Weights of a small mixture-of-experts language model, trained from scratch on English Wikipedia.
Training: a variant of SOAP for the experts, 816M tokens, 6485 steps.
Below are experts of layer 3 (counted from 0) of a mixture-of-experts language model. Rows are named up (a neuron's input weights, with its number) and show model dimensions 0-127. Each number is 500 + 25 x the weight over its row's rms, rounded and kept within 0 to 999. Numbers have three digits each.
Before each expert's rows: a language model's description of what the expert responds to. This comes from a sample of Wikipedia text that the model never trained on.

# expert 10
It responds to: Verb inflections, stem pieces. Inflectional endings and mid-word stem pieces of verbs, such as -ed, -ing, -s, repul-s-ed, us-ually, plus whole past forms made, said, used.
up0:460467534465493494514491521495470529530511513518468522466464522525513506530482523495507494528491507485488501457522512504530498496540511462477469452523495478493497499485499491505484503523445483505451516501517476526514471467494551487551472546520469516498522498460456482484495514501479489462508532452537472476465527512467498516512495529527525492483528539447458530493527538487496486528497

# expert 0
It responds to: Vowel-plus-liquid word pieces. Mid-word pieces like ul, il, el, im, er, id after a stem, especially foreign names, e.g. Tab-ul-ate, indiv-id-uals, Muk-her-jee.
up0:465555487482507526489480520518462517532486548491508488544537525476491506477492525493511518501499538492467484523501464483489536509458531493539489523507478480525541517542527499484485507500481475479509491493457500493511495530520474498485495465545476555519454468528476522526538503551482449482507529535466499544523519520500493532490469526496504481505481466482459487505484518505530483455484

# expert 42
It responds to: Conjunctions and clause commas. Commas and linking words that join clauses or list items, such as and, that, which, who, or, but.
up6:497491485486512471494522533511539531512537484535492497518545524529516467528524518482537500555533504491506476486503483482530468535533512500542504538483511506474478515531463536504489489531520481560480509531521537492524487466544505493490495509560502463470468533501512503493540515516510421492460543503485494516521520491486538482510523515504500446500511494492503506504480513527475535486512

# expert 14
It responds to: Commas, quotes, short stems. Commas, quotes and closing brackets, plus short verb or noun stems before endings, such as st-unn-ing, t-ell-ing, took, show.
up0:537483452501478475512443511525457508435511478506481506482503482472452487474506547482518522488516518461510520546504463526490501526519534508469482531465513482534529455517475492522504536448518481535484519476509529493494479497531487467539508525477486520495523487531476484514475501523479510530484519513493513527492467505534512525540527511516477530515523466517520516486499469489540520533533

# expert 18
It responds to: Name-interior pieces. Pieces right after a capital initial in proper names, often surnames or places, such as R-eed, D-idd-y, R-ot-terdam, G-end-er.
up0:508491488476535525489484499527493494503468506533501496510503517502501494493476519496523512500529562539492465484528491519523481482486534440495499490496501515505503507504479468460520529462535462451476503507471489455476537492535486507543475492470470483471485528501562510518519472490507472496531479541482527527498454510488511505518497499509528444524461438529553500492510537471512503467514

# expert 8
It responds to: Word-final suffixes. Final suffix pieces that end a word before a comma, of or and, e.g. allow-ance, Rock-ets, lo-ans, Oh-io.
up1:540486477530496545439493505493483459483508461479509511520441493518533472433505522499468485485522475519500461452536545487537481506457499499510522477519506503491483528433477536549506469489538457522454484501473500502497508507477518480515524481463486513478503477483504477504542483473496487540509453498497494474517489482531474449499493502483506496501533491497491495522503520483516508512502

# expert 41
It responds to: Verbs and auxiliaries. Auxiliaries and verb endings in narrative clauses, e.g. was, had, also, can, -ed in assumed and caused, -ing.
up0:497530474527487503485484511486441518525486493466496497494476513542507511510509506483458486522464540485487557484471527499496499484477471523500474490499543462514456519537476501481459517500521522477508522501513491495525536534501490495492541476461504520523482514511458528482555491541561536482493560538502494517569467486524505477503480527492488472522467530478514479528493503479499501486502

# expert 25
It responds to: Accented and non-Latin bytes. Lead bytes of accented or non-Latin characters in foreign names, e.g. François, Ariège, Greek words, plus inner pieces of such names.
up0:519486472483515495504510516442506498480514516526473510510527478493521524489504503491443522572527489461508534500494490507514475520512506501532529504453489529483514536473483528503477509535522466505496539491459519465485498496430494487493524543511482486504475504521514527494479415487508542476506484520481460499480508513508446490474499535525554461528497511512538505486498487514519509483482

# expert 1
It responds to: Brackets and separators. Punctuation that opens an aside or splits items, such as opening parentheses, quotes, hyphens and table-row ends, plus some heading markers like ===.
up0:498492483553489538432495508489516538520497475517533494467506485477488512501536494528517492522481522553506517511520484514514536551500499482511481451561491477470555521490523510500510473459525462496480501522513493510515512499565540537489516495504455550525541522501515511472489495511494508498510496436519478505539469498536516499505508525470478469501513510497487500481508512532501466476466

# expert 17
It responds to: Prepositions and possessives. Function words linking noun phrases, chiefly of, plus from, into, to, 's, its, his, during, e.g. eldest of, death of.
up8:504514476515494484532433506520525468512476474492514514506513501553459500476510484488509476521526519482552522528504556498512516461527487460565477452490505517512507488473481496544479501522505514489478523495497494453476505478523502479428483445494498498515556511491514523483522487477474490506526491459491491509461535506479519477506487476446476502498481523514517495492540531510504483505464

# expert 43
It responds to: Spaces before numbers. Space tokens before numbers or symbols after a label, colon or table bar, as in District 78 and Top 40.
up5:491489464488484508498503506503530506496481507526492487490523511513472508504456517519507480501497503534492451468532542486473523503483500483484531487496503544481488505531474516518495464534492528471480502529517498481541472529509471504524527493457472509464480537523559509505521522520486487515501478577448494556533536440481525512553520515475495481509484469476486536532490493486504510498446

# expert 23
It responds to: Year prefixes in tables. Leading year pieces 19 and 20 and the spaces before numbers in tables, track listings, dates and ranges.
up6:513453502516513506477526477491483492486464498481531504492493550505458481513486527550451516521454483469518494513561496499508464499508553515523487496488515489506464472483549477496505534455480496507495505489505490493554482541517484484527502481514479525505542518501492491506523473511494489477534472503480438558505506478514499488526491501516505513503485474485493444478480513495563444462490

# expert 30
It responds to: Word-initial onset pieces. First letter or prefix piece of a lowercase word, often right after un-, such as un-f-avorable, un-c-lear, int-roduction, p-acify.
up4:503514543473470465490457495482470473459490558468486513466543487483478501520480539515508481482449520494514479544518522497525427501491505459498484471495472533488512531481523485492478533539509492532525484515493448506489499503507480476442504506511509510510508477492489532462518479519471530485509477481505536531525526520479489541524527553482540499517506481480452473495486501521494506501488

# expert 29
It responds to: Mid-word pieces in names. Inner consonant pieces of proper names and long words, e.g. Chakraborty, Tennessee, Franklin, Bisons, confirmation, also stems like Russ, Christ, Afric.
up0:521486500487484505498526501493503526497488493514492525514504470506494475493466504506526518498471522530495513489448487470523541509516457532428518467502537484499502449492516456507469508473515513464515546487487502498463459536536479502547503521516480497554488521501480495502524479530521510493529502483513553521491509535486451479498490452503497481534491460536461473509459525533547528510470

# expert 13
It responds to: Word-initial lowercase fragments. Short consonant pieces starting a word after the, of or and, such as d, p, v, ch, r; also text near non-Latin scripts.
up4:474436467501537463488525486507505497523477491497468521487492503495480474514531520478509477476475524511466560489495471451494525451480546481525513486523496504488501500513553494488514476479500494521529475527510468543510505489525462470536476518503479512483469481518467511468502510517477487460500464494454532520530511512530513488458535504510540487530466503490480552512489552494538533504487

# expert 36
It responds to: Line breaks and punctuation. Line breaks, table cell bars, sentence-final periods and semicolons ending list items, headings and table rows.
up4:530489470517486504484498500505531527526464545508521514502467475508496492464480495459500462518502531511495522508506486544526487526516550464479439509526514488528526515502504494501530528470510476507523453458507526515510500529496509496513518535550503516458501462463533477477513516513496528500530520551476469462559495508508506511490485540506518475518494480492528493479532431496504468468539

# expert 28
It responds to: Years, ages and numbers. Numbers in dates, years, ages and tables, e.g. 19 in 1985, (age 41), 1972–1976, coordinates.
up6:518457488458540512528498481526546519512488518501466460496532516509498471552482506479531552550555540521510477492458556528512490528516491537520453525510529493452480522474505475516448499510504558519452488459525530486522482481492480492487491503497492473517528532530507500505509489505521504478471515521484482522497505522513512511506482518483536502539480476533484516497503488471528500508482

# expert 47
It responds to: Short inner syllables. Short inner syllables after an initial consonant, such as in in hints and Winter, at in what and that, and hyphens.
up0:468494514484555499510506469511523475489512527487508500474545470498476530471531530507512452541505526521474467476482513487515531552523538515489505513509459512555476497479488500540456492507504523481499453515504482485538515483507529509525498497461502486526501530496480525506496522521514516466518496533496501539531509488496530498467554504526456518490497448501503464556457492474478466468519

# expert 11
It responds to: Mid-name consonant pieces. Inner consonant pieces inside names and compounds, such as st in Springsteen, b in husband, c in healthcare, eb in Heeb.
up1:479463488466503509526479441509561456486509502497479497495507450530509479537477499469499496516487534541508476507477500511505469535509498491464545452530506474519530481462499538493483470496535526493535516461487511486505519488516494514480469480532487488520546523518477539503510485523492540498541466514460482481456516532494542523495487505474541490491504463504517486481538526502491516488445

# expert 44
It responds to: Prepositions. Prepositions after a verb, participle or noun phrase, such as in, to, of, with, at, usually before the.
up0:465512496504516488465462487487495488536497501491478496459501515457501530504507494501545543508484499485523537481488523483498504513500437547539470460484482500500522529496523515502479528490510512500504524518492451511468489454514516496512499527476510546483512449503549509560497529489519565505462447511511493507471462478526481511474477524505527491472483508522485517486515468538494547475533

# expert 32
It responds to: Articles and possessives. Determiners opening a noun phrase, mainly the and a, plus his, its, their, after prepositions, e.g. at the, of its.
up0:518495524495516483473510520507526443478535501508533516497536495479486502470473482469516454490500519472505483485482469532527505514477479457482476509485426475500492477467503525492480506514531483485518527557478518489468502507494486494553528523489505501475542466465503494493566504520493545545524449522505503527481487516473496485527486504477486531468483509524535481511527470460546502472501

# expert 27
It responds to: Infobox field labels. Field names before colons in lists and infoboxes (Released, Born, Location, Succeeded by), plus table header separators and list dashes.
up6:478508508493533516457489475482495495509500504506497526487494510468505504495482480535527506477511474473508507450496536480516473486460560484463502521496522520511490419520474470543527509542506508502490477499534463525515501525534467518508533510537474454486526505501476494482492492525481500507488480495446488442486513461524517472495499479529524504528541471503473507515541505495475421502516